From a checkpoint of a small mixture-of-experts model trained on Wikipedia.
Experts: 12 experts in each of 10 layers, 384 SwiGLU neurons an expert, 1 pick a token, a sigmoid router.
Below are experts of layer 7 (counted from 0) of a mixture-of-experts language model. Rows are named gate (a neuron's input weights, with its number), up (a neuron's input weights, with its number), down (a neuron's output weights, with its number) and show model dimensions 256-511. Each number is 128 + 24 x the weight over its row's rms, rounded and kept within 0 to 255.
Before each expert's rows: "raises" lists some tokens whose logits its average output raises strongly, later layers aside; "gets" lists some tokens that make up at least twice as much of what it gets as of all text. This comes from a sample of Wikipedia text that the model never trained on. Tokens count by the router's weight.

# expert 5
raises: "-", "f", "fl", "k", "h", "-s"
gets: "1", "-", "4", " de", "–", "ro"
gate8 [166 148 104 112 114 122  99 116 157 127 136 174 109 133 107 134  49 131 106 121 131 171 121 101 114 111 151 139 135 115 119 151  75 128 112 115 143 131 130 121  69 147 136 134 107 150  81 163 167 143  91 124 113 146 136 161  97  80  95 104 122 133 102 129 136 149 104 155 132 110 131 156 138 109 128 130  96 159 122 124  91 140 116 120 160 114 125 116 106 136 158 113 137 142 105 141  96 127 184 131 141 136 111 116 149 122 172 154 139 115 161 163 136 133 151  73 149 105  94 132 125 142 146 138  78 126 112 146 145 108 157  87 161 118 142 115 105 105  72 127 141 111 123  88 120 129 105 128 120 148 152  95 110 134 168 128 136 117 139 133 101 172 129 113 134 122 106 142 114 154 127 126 126 144 127 120 182  94 122 185 101 123 122 124  98 116 142 129  93  94 152 106 107 133 136 100 152  89 129 141 158 125 148 127 123 112 118 101 126 133 161 147 174 133  96 131 172 136 140 171 119 110 122  88  96 155 178 119 112 124 161 149  87 173 131 165 148 111  93 120 114 127 149  79 149 136 105  94 144 106 126 133 153 124 133  90]
up8 [132  98 101 129 155 132 158 112 136 118 111 133 160 146 109 146  75 124 120  94 138 150 171  71 121 167 127 147 114 149 113 175 110  82 134 117 111  95 176 150  90 144 153 101 121  95 136 134 142 142 118 151 118 113 134 126 126 138  77 121 105 130 120 130 105 135 139 126 123 155 147 128 129 158 111 155 135 189 170 146 129  94  90 109 124 123 121  76 139 184 124 149 138 145 112 135 128 111 112 110 134 145 131 116 128 111 163 101 119 113 153 153  99 137 101 102 174 118 102 141 104 155 108 171  93 120 144 123 117 158 137  86 121 114 142 126 114 148 120 149 153 172 116 112 131 156 103 124 132 184  84 136 105 103 138 114 128 123 110 136 119 139 122 155 100 141 158 150 123 152 133 162 151 110 134 121 141 103 111 114  98 138 124 125 139 147 121  83 121  79 150 131 145 138 134 132 181 110 105 136 146  93  94 151 147 108 113 133  96 134 166 141 166 158 117 128 138 103 176 151 135 117  79 115 179 118  89 109 127 178 158 160 159 115 114 134 109 113 126 177 110  99 116 106 123 154 121 143 121 113 112 117 126 137 128 145]
down8 [186 113 147 123 104 133 127 153 106 168 103  95 143 100 105 112 128 153 127 138 144 108  75 147  69 105 106 137 135 134  90 139  95 113 113 114 105  76 169  94 111 131  87 148  87 115 134 114 136 147 132  92 113  73 122  79 123 159 132 149 173 118 133  96  92 134 128 109  99  77  99 115 140 147 126 116 140 144 156  96  94 141 117  81 166 131  80  79  78 139 154 103 148 146 134 133 111 119 104 132 127 151 127 140 101 159  87 130 172 111 103  87 168 130 123 164 143 128 137 120 117 156 137 128 113 123 158 101 125  94 135 103  77 161 108 129 124 137 129 151 126 107 128 140 141 117 126 131 135  81 136 145 133 114 103 125 115 114 106 155 105 172 125 140 157 102 130 125 125 135 113 128 132 119  78 117 107 102 156  98 140 113 180 145 148 111 117 139 144 200 145 102 153 145  95 160 118 108 115 124 119 160 126 107 137 118 130 113 110 133 105 149 139 101 138 129  98 123 125 133 156 109 123 150 123 146 149 123 136 139 154  86 124 154 168 157 140 168 117 125 187 109 123 145 147 134 156 176 147 133 116 120 132 180 108 112]
gate9 [145 139 111 124 125 132 153 149 129 121 174 136 123 119 111 156  94 102 147 138 144  82 133 103  98 115 131 102 109 128  78 120 132 161 130 126 144 131 122  93 120 139 167 160 157 139 148 117 143 136 151 150 125 132 122  74 152 126 125 111 124 126 136 112 145 149  95 139 103  95 115  96 108 115 102 164 158 129  62 174 152 142 143 162 174 148 158  93 106 109 152 155 145  88 121  99 153 101 139 149 143 117 106 130 101 117 150 132 112 118 105 142  95 200 125 138 122 115 108 139  97 151 108 149 127 100 132 152 164 145 133 110 125  85 133 114 125  69 123 129 182 126 110 142 105 127 157 149 117 114 158  95 140 122 123 140 103 180 125  80 121 129 151 140 144 146 138  96  95  80 139 170 121 130 119  86 122 101 123 172 127  86 139 105 109 118 144 120 147 109 158  90 139 164 149 140 146 117 169 113 122  79 123 178 138 143 156 115 152 130 125 105 130 120  96 172 132 122 129 129  89 124 147 144 150 175 143 146 111 109  96 142 152 123 121 169 111 145 124 161 142 125 128 142 158 187 143 161 111 141 104 123  85 112 136 154]
up9 [146 105  87 125 146 140  94 117 134 140 163 149 135 127 102 113  86 133 146 138 110 111 152 148  94 165 142 121 104 155  91 123 140 120  98 119 136 118 116 103 111 115 115  57 141 139 123 109 113 134 130 123 100 194  94 174 140  77 152  92 123 112 149 169 129 100 120 114 139 104 100 135 147 128  63 184 162 104 129 102 124 131  87 125 112 118 163 130 139 135 113 169 104  83 106 128 129 145 136  97 108 162 172 118 124 124 106 155 137 144  87 125 184 150  77 147 144 121 145 111 118 137 129 145 116 136 142 149 134 153 115 102 165 113 152 127  90 138 120 139 150 137 114 105 132  87 107 138 116 100 160 105 158 170 103 126 148  94 133 126 107 145 107 140 145 133 102 143 106 109  82 152 126  90 123 133 136  67 129 130 102 136 154 102 117 125  81 132 128 121 109 160  88 115 135 166 145 101 118 165 110 104 115 106  98 101 137 124 140 115  95 105 105 105 186 128 150 114 128 113 141 140 160 171 115 123 117  84  86 131  86 126 158 128 131 135 135 104 175 121 115  98 137 108 116 106 102 104 116  92 127 168 136 146 112 121]
down9 [122 167 162 127 121 132 126 123 138 142 122  86 138  94 123 108  94 165 170 110 109 175 124 138 141 129 121 122 105 139 122 103 136 124 115 124 113 132 104 102 102 129 101 129 125 154 110 164 119 147 143 120  94  84 100 144 107 154 167 127 120  57 123 135 111 129  98 160 162 120 116 147 162 123 104 141 126 141 152 158 119 134 107 101 181 101 160 144 127 129 116 123 140 146 126 156 169 121 143 115 134 162 122  97 118 129 149 124 114 123 118 144  98 116 114 149 116 153  91 150 123 111 156 114 113 122 144 141 125 133  94  62 132  90 127 136  73 125 167  88  78 170 156 126 134 107 157 114 159 147 172 122  94 142 114 119 147 108 125 158 156 102 168 155 154 130  99 148 166 134 175 123 131 127 158 136 176 137  92 112 150 171 126 107 112 162 138 121 116 154 112 173 153 134 143 143 163  76 104 146 141 113 115 150 106 116 115  98 110 146 127 114 140 118 157  93  93 122 105 135 127 171 102 121 138 155 100 121 118 122 160 108 107 101 105 115 113 112 135 164 118 132 143 112 169 110 146 108  92 127  82 155 146 149  95 120]

# expert 0
raises: "C", "S", "-", "P", "|", "F"
gets: "\n", "\n\n", " in", " |", "|", " In"
gate8 [108 148 167 127 116 173 130 117 170  91 129 195 114 117 108 154 146 153 163 113  87 104 152 118 104 147 148 123 151 144 174 133 138 140  86 145 135  92  96 125 121 176 116 112 162 111 142 175 132 132 168 207 142 136 167 133 103 133 115 114 161 145 112 118 103 134 149 151 130 129 142 154  91 117 101 128 121 131 129 110 143  86 117 149 123 131 178 117 131  91 137 122 114 136 123 123 165 105 129 130 137 121 138 133 162 108 148 145 144 118 156  92 122 134 117  76 148 128 121 109 114 146 127 125 125  97 166 100  81 104 146  76 117 124 107 100  81 126 125 142 109 194  95 145 114 152  95 119 139 158 201 118 179 123 105 145  92 131 150  98 141 139 161 105 141 130 150  81 151 115 171 118 121 112 173 152 146 110 139 133 157 128 106 168  62  84 107 140 173 156 178 138 137 182 130 150 117 136 144 118 120 132 137 118 111 171 123 149 130 146 109 145 109 133 132 126 139 129 159  90 113  99 103 121 104 120 168 161  94  86 121 154  91 128 125 105 133 145 189 168 114  99 133 101 141 118 126 141 177 148  97 102 138 138 134 129]
up8 [118 128 144 109 133 109 137 116 116 136 159  91 107 114 136 143 112 117 154 139  93 125 139 149 129 115 117  91 103  95 123 137 127 151 178 150 134 161 119 119 126 115  83 118 152 125 183 133  85 128 131 174 120 115 114 137 158 106 159 120 140 148 119 159 105 117 110 173 129 142  80  99 144  71 128 119 153 167 136  94 116 109 150 143 126 126 107 117 127 135 130 124 149 138 154 120 154  89 138 177 138 142 152 111 162  76 138 135 114 126 132 138 132 127 141 136 116 149 111 114  83 111 138 170 185 101 138 111 128 157 124 121 191 147 183 153 129 104 141 166 188 106  88 124 122 125 113 102 121 135  94 181 140  71 118 118 130 127 125 134 154 142 150 159 171 119 126 118 131 150 109 113  99 105 112  85 147 130  72 131 118 169 141 136  92 103 161 160 160 152 126 133 108 157 158 104 139 143  73 126 134 111 174 128 103 187 127 139 185 143 112 131  94 142 119 154 132 111 118 151 122 121  86 138 108 147 133 126  90 150 190 133 119  95 164 119 112 157 140 157 116 136 153 104 104 101 120 123 107 161  62 132 121 133 138 137]
down8 [128 149 119  97 117  89 161 124 119  89 124 175  76 161 186 149 120 201 145 105 156  91 113 102 123 110 153 136 119 147 150 126 102 145  77 109  85  99 108 128 109 113 132 144 117 135  95 152 143 138  93  97 123 113 125 158  91 154 113  75 103  69  94 118 145 105 142 170 113 135 166 124 165 106 129 153 129 137  99 106 104 128 124 130 107 165 140 136 146 105 145 177 148  80 125 134 132 125 151 106 119 147 126  98 150 139 146 129 111 136 130 115 143 115 109  78 141 150 167 144 111 123 142 130 116 113 132 177 189 123 123 134 128 167 136 169 123 101 165  82 134 140 147  99 123 111  91 141 152 162  73 126 112 125 141 123 148 157 101 115 136 141  40 147 107 153 108 101 131 163 116 131 115 107 127 163 169 159 122 125 112 139 105 141 145 116 102 116  60  98 105 141 148 134 100 110 117 114 120 146 112 143 107 160 112 118 101 149 124 117  91  89 146 130 154 108 121 128 143 124  69 156 140 145 119 110 136 144 141 127 154 146 113 143 140 118 125 147 141 138  79 128 115  97  86 150  80 126  81 147 120 122 133 137  99 109]
gate9 [144 185 168 140 143 145 111 114 153 143 132 117 114  81  92 110 143 131 189 131 164 128 119 105 128  92 167 134 139  39 126 115 105 149 141 159 200 107 118 117 146 137 102 153 139 143 152 140 140  94  86 113  98 156 130 143 118 145  94 162  83 117 117 139 117 145 126 129 150 155 115 134 118 128 110 135 126 141 155 132 177 125 134 148 113 109 124 149 126 106 144 136 119 149 105  97 110 112 187 119 128 107 108 145 135 165 157 145 100 142 142 137 135 118 102 134 127 163 152 132  94  94 132 126 123 156 122 119 108 113 135 137 140 125 136 138  96 110 106 133 154 141 149 136 124 144  93  99 100 114 152 104 114 141 152 170 130 128 149 108 167 158 158 114 113  79 163 101 145  87 138 131 141 139  81 140 142 160 127 142 122 142 133 130 126 121 106  98 138 129 153 128 159 129 138 134 125 127 106 130 114 182 161  98 117 126 153 110 150 128 118 135  99  97 125 123 101 114 123 128  87 126 117 141 124 181 140 142 145 140 131 111 140 132 103  94 123 141 136 107 141 146 110 163 131 111 121 134  92 164 137 133 109 137 150 124]
up9 [124  91 159  97 132 123 137 143 129 114  85 137 140 186 118 146 119 124 127 111 122 133 123 105 146 135  89 124  97 111 104 175 133 125 124 101 123  83 135 132 147 130  86 166 108 142 143 150 160 125 112 166 129 154 132 128 118 140 147 158  95 160 127 146 132 131 135 107 156 126 129 136 178 103 185 142 137 139 114 142 130  86  94 137 106 116 149 133 140 162 111 126 130 148 127 150 149 162 149 116 151 114 170 126 124 106 129 120 126 135 176 222 101 130  98 147  93 117 162 142 183 144 120  98  93 123 115 153  97 167 111 149 127 132 138 116 138 153 151 152 150 150 105 114 108 171 113 148 147 139 123 144 150 103 130 148 146 102 127 123 143 171  87  88 141 129 165 136 139 149 139 129 130 167  92 140 128 128 171 181 127 168 161 130 114 167 200 182 156 148 114 132 130 134 105 132 136 101 154  90 149 156 131 125 137 128 141 109 106 197 132  95 115 159 157 109 110 167 140 154 171 110  68 128  91 123 154 130 128 130 165 131 178 117 112 131 137 124 147 129 147 129 110 158  83  97  92 169 151 119 135 137 151 119  87 144]
down9 [113 165  97 108 117  84 168  99 101 153 141 130  98 102 122 152 147  95 158 137 123 122 104 125 127 144 155 135 151 130 115 132 150 105 169  92 127 124 105 134 152 151  97 153 134  87  90 152 132 116 117 140 165 157 185 174  90 117 121 158 124 123 128 158  61 111 164 140 125 123 181 144 110 113 124 107 114 158 130 127 159 139  99  78 132 175 122 142 105 141 145 172 140 140 123 143 129 117  93  67 168 103 150 164 129 133 142 107 130 141 154 113 109 138 173 119 145  66 146 135 128 168 148 159 137 169 161 119 193 127 107 115 154 176  96  90 133 153 151 112 163 115 136 170  92 134 122 121 133 144 161  55 152 135 133 135 147 129 134 119 117 120  95 121 157 163 123  66  98 151 114 126 125 131 181 148 123 131 165 162 160 128 138 145 153 155 169 140 105  98 151 133 131 163 105 121 123 188 106 126 171 116 121 143 131 156 125  94 119 119 117 144  93 154  98 170 127 148 145  96 162 164 153 122 159 132 122 129 146 182 147 131 140 124  87 140 123  95 146 134  96  82 103 119 126 119 107 114 176 144 138 124 140 126 108 116]

# expert 11
raises: "\n\n", "1", "2", "3", " He", "5"
gets: ".", "s.", ").", "S.", " c", " p"
gate8 [139 169 131 103 123 147 136  75 148 131 121 133 148 157  95 134 140 117 110 102 149 139 146  76 140 173  82 139 120 109 152 130 125 136 114 118 130 128 160 166 177 146 135 151 112 129 136 109  73 130 139 165 135 107 148 167 141 127 108 111 148 126  79 105 143 152 153 126 110 132 145 161 111 119 103 168 187 127  87  91 171 120 124 129 134 112  82 114 134 116 145 161 105 113 123 152 163 111 135 120 167 161 149  97 153 135 136 136 142 141 148  96 131 142 139 124 158 146 101 130 142 155 147 148 120 158  99 120  84 139  84 164  96 139 144 111 123 146 122 144  90 139 126 134 116 170 127 147 135 119 152 123 105 137 119 143 165 146 140 118 143 103 103 151  90 168 123 130 144 114 107 175  80 126 132 133 121 133 133 128 163 116 119 134 141 122 180 137 166 138 133  74 124 130 124  90  97 164 136 130 126 110 143 127 134 130 148 140 149 120  98 134 124 118  98 140 122 109 110 102 129 128 168 148 161 126 123 122 151 151  96 165 138 180  99  79 129  95 151 172 116 115 122 102 156  74 145 137 139 123 117 111 105  94  98 152]
up8 [117 132 137 138 121 116 111 122 159 152 124 133  91 135 168 116 118 136 143 118 101 135 126 123 134  72  88 178 165 198 134 151 121 145 126 126 126 122 105 160 128 134 135 113  96 106 135 164 152 116  99 106 105 150 145 165 115  95 137  86 111 160 124 112 134 137 136 138 148 149 146 118 123 119 115 102 103  89  69 141 149 140 159 130 133 120 148  71 122 126 150 116 114 146 127 154 160 133 111 141 166 104 102 137 156 126 134 136  85 176 144 128 157 124 110 170 163 137 113 111 122 152 127 123 163  95  87 158 101  95 115 168 142 160 144 108 123 155 127 145 173 150 145 119 143 116 176 148 139 161 152  66 136 127 110 143 148 154 123 115 133 118 113 127 161 137 159 102 119 166 156 163  96 120 110  81 103 100  69 115 130 147 131 125 105 143 162 138 132 143  79 117 121 201 153 135 159 123 108 145 148 138 142 101 137  77 129  73 126 170 121 114 115 156 170  65 118 105 122 141  64 175 112 113 156  87 105 108 154 129 115 114 120 139 118  94 112 144 111 130 104  99 121 130  91 130 142 153 103 130 158 135  84 137  98 120]
down8 [164 119 124 118 174 127 117 162 119 138 151 152 128 119 101 123 134 156 125 159 103 119  76 137 181 136 137 140 148 128 123 140 160  92 104 128 135 162 110 170 193 144 145 143 156  80  92 181 100 104 135 140 102 159 115  87 152 101 148  77 107 115 127 135 153 155  89 135 155 126 171  94 139  69 138 144 104 133 124 149 131 127 116 119 132 154  97 135 126 110 150 124 104 129 116 135 118  95 134 132 126 130 124  85 100 136  92 169  59 108 125 122  88 158 140 102 110  63 147 136 133 102 110 123 146 143 134 101 131 190 159 151 155 142 101 102 110 105 122  90 150 165 126 134 150 106 138 137  87 138 127 121 120 107 132 130 127 163 121 107 112 138 176 131  97 168 144  95 113  72 142 149 130 116 175 142 107 145 160 144 114 135 132 143 140 139 142 133  77 133 103  93 120 106 142 140 204 120 131 122 106 117 168 105 144 169 115 136 144 125 119 150 131 128  96 139 104 135 157 130 142 106 107 149 155  92 138 146 167 102 121 151 146 140 131 152 154  86 131 170 112 172 116 129 123 121 151 151  95 111 115 108 112 131 114 163]
gate9 [116 124 106  85 118 123 110  96 154 120 100 134  97 117 166 126 101 130 114 126 124 128 138  93 151 118  81 128 115 100  82 139 143 149 113 152 162 105 157 143 122 119 107 137 132  77 119 155 121 136 122 104 129 149 118 106 138 144 140 159  97  96 103 114 161 153 134 146 103 100 135 167 138 103 122 125 136 113 135 123  80  88 149 159 161 129 130  69 139 117 112 142 144 155  87 129 154 145 159 130 122 113 154 152  97 183 124 109 127 129  80 129 121 102 112 126 151 119 156  99 158 132 160 179 116 146 120 147  94 108 119 130 133 176  95 133 162 106 206 124 135  71 156 130 113 158 104 155 127 112 126 169 144 107 155 152 163 108 154 117 136  90 160 134 138 111 145 148 167 137 116 156 138 117 159 184 125 140 116 114 133 137 184 136 137 153 131 127 105 131 141 120 115 103 156 104 157 168 141 144 139 129 145  90 110 120 108 100  80 110 128 152 106 124 112 103  95 140 155 161 141 102 137 154 131 120 100  95  91 164  99  82 151 104  96  96 125 104 162 125 149 115 142  84 188 141 114 100 135 176 166 136 101 118 115 140]
up9 [150 112 150 173 134 119 129 151 130 122 107 109  95 123 154  94 169 132 102 122 147 115 115 139 149 120 137 105 116 109  88 135  80 106 161 147 132 128 134 115  86  98 161 113 114  89 112 126 136  93 134 128 122 118 124 112 126 107 136 104 162  99 142 136 101 130 105 100 122 106 121  76 106 119 105 153 120 108  96 138 124 131  92 125 109 175 143 143 101 168 119  99 132 125 154 133 115 100 130 105 113 140 139 128 124 164 178 131  85 116 104 135 146 135 137 143  92 139  87 131 132 142 121 131 151 120 131 101 133 118 124 143 116 104 148 126 120 121 100 114  91 169  95 108 102 108 128 117 168 136 135 157 143 136  76 116 144 113 133 151 132 142 130 150 136 124 167  94 132 173 163 114 134  85 122 120 124 104 149 147 102 143 114 129 152 131  96  94 129  83 154 129 106 119 110 121 125  99 137 123 147 125 148 138 130 144 114 156  92 146 135 145 100 127 159 132 106 126 100  86  60  96 170  97 106 137 101 146 142  99 179 152 165 126 133 135 117 130 143 113 120 127 108 115 133 143 110 152 132 106 126 103 156  92 109 109]
down9 [116 119 121 130 166 121 122 186 143  98 149 157 133 163 187 124 103 127 104 143 141 127 143 107 125 144 184 129 172 140 137 118  98 164 146 155 121 119 134 136 122 103  99  97  82 113 160 156 174 130 127 146 132 100 143  72  93 125 128 118 122 129 136 141 178 145 138 135 117 123 118 118 122 143 180 118 134 104 163 130 116 136 125 136 134 133 129 146 144  86  98 131 149 145 139 112  93 148 127 128 130 152 110 116 136 172 138 136 148  99 106 133 149 141 147 114 118  99 178 140 109 160 125 126 171 130 131 131 152 146 110 105 143  57  85 108 108  98 118 132  91 133 131 148 131 163 126 179 161  77 124 125 125 138 126 137 139 144 147 142 133 149 145 117 109 144 112 123  77 135 102 149 103 149 131 158 168 160  69 132 163 113 117 156 138 141  77 147 155 124  86 122 101  93 119 125 117 113 121 146 166 107 118 107 132 155 146 117 113 152 144 150 130 134 125 147 141 154 121 168 201 141  91 110 129 152 113 194 132 126 112 136  96 127 148 134 103 138 149 136  95 127 120 145 124 151 158 103 155 145 121 137 106 120 118  96]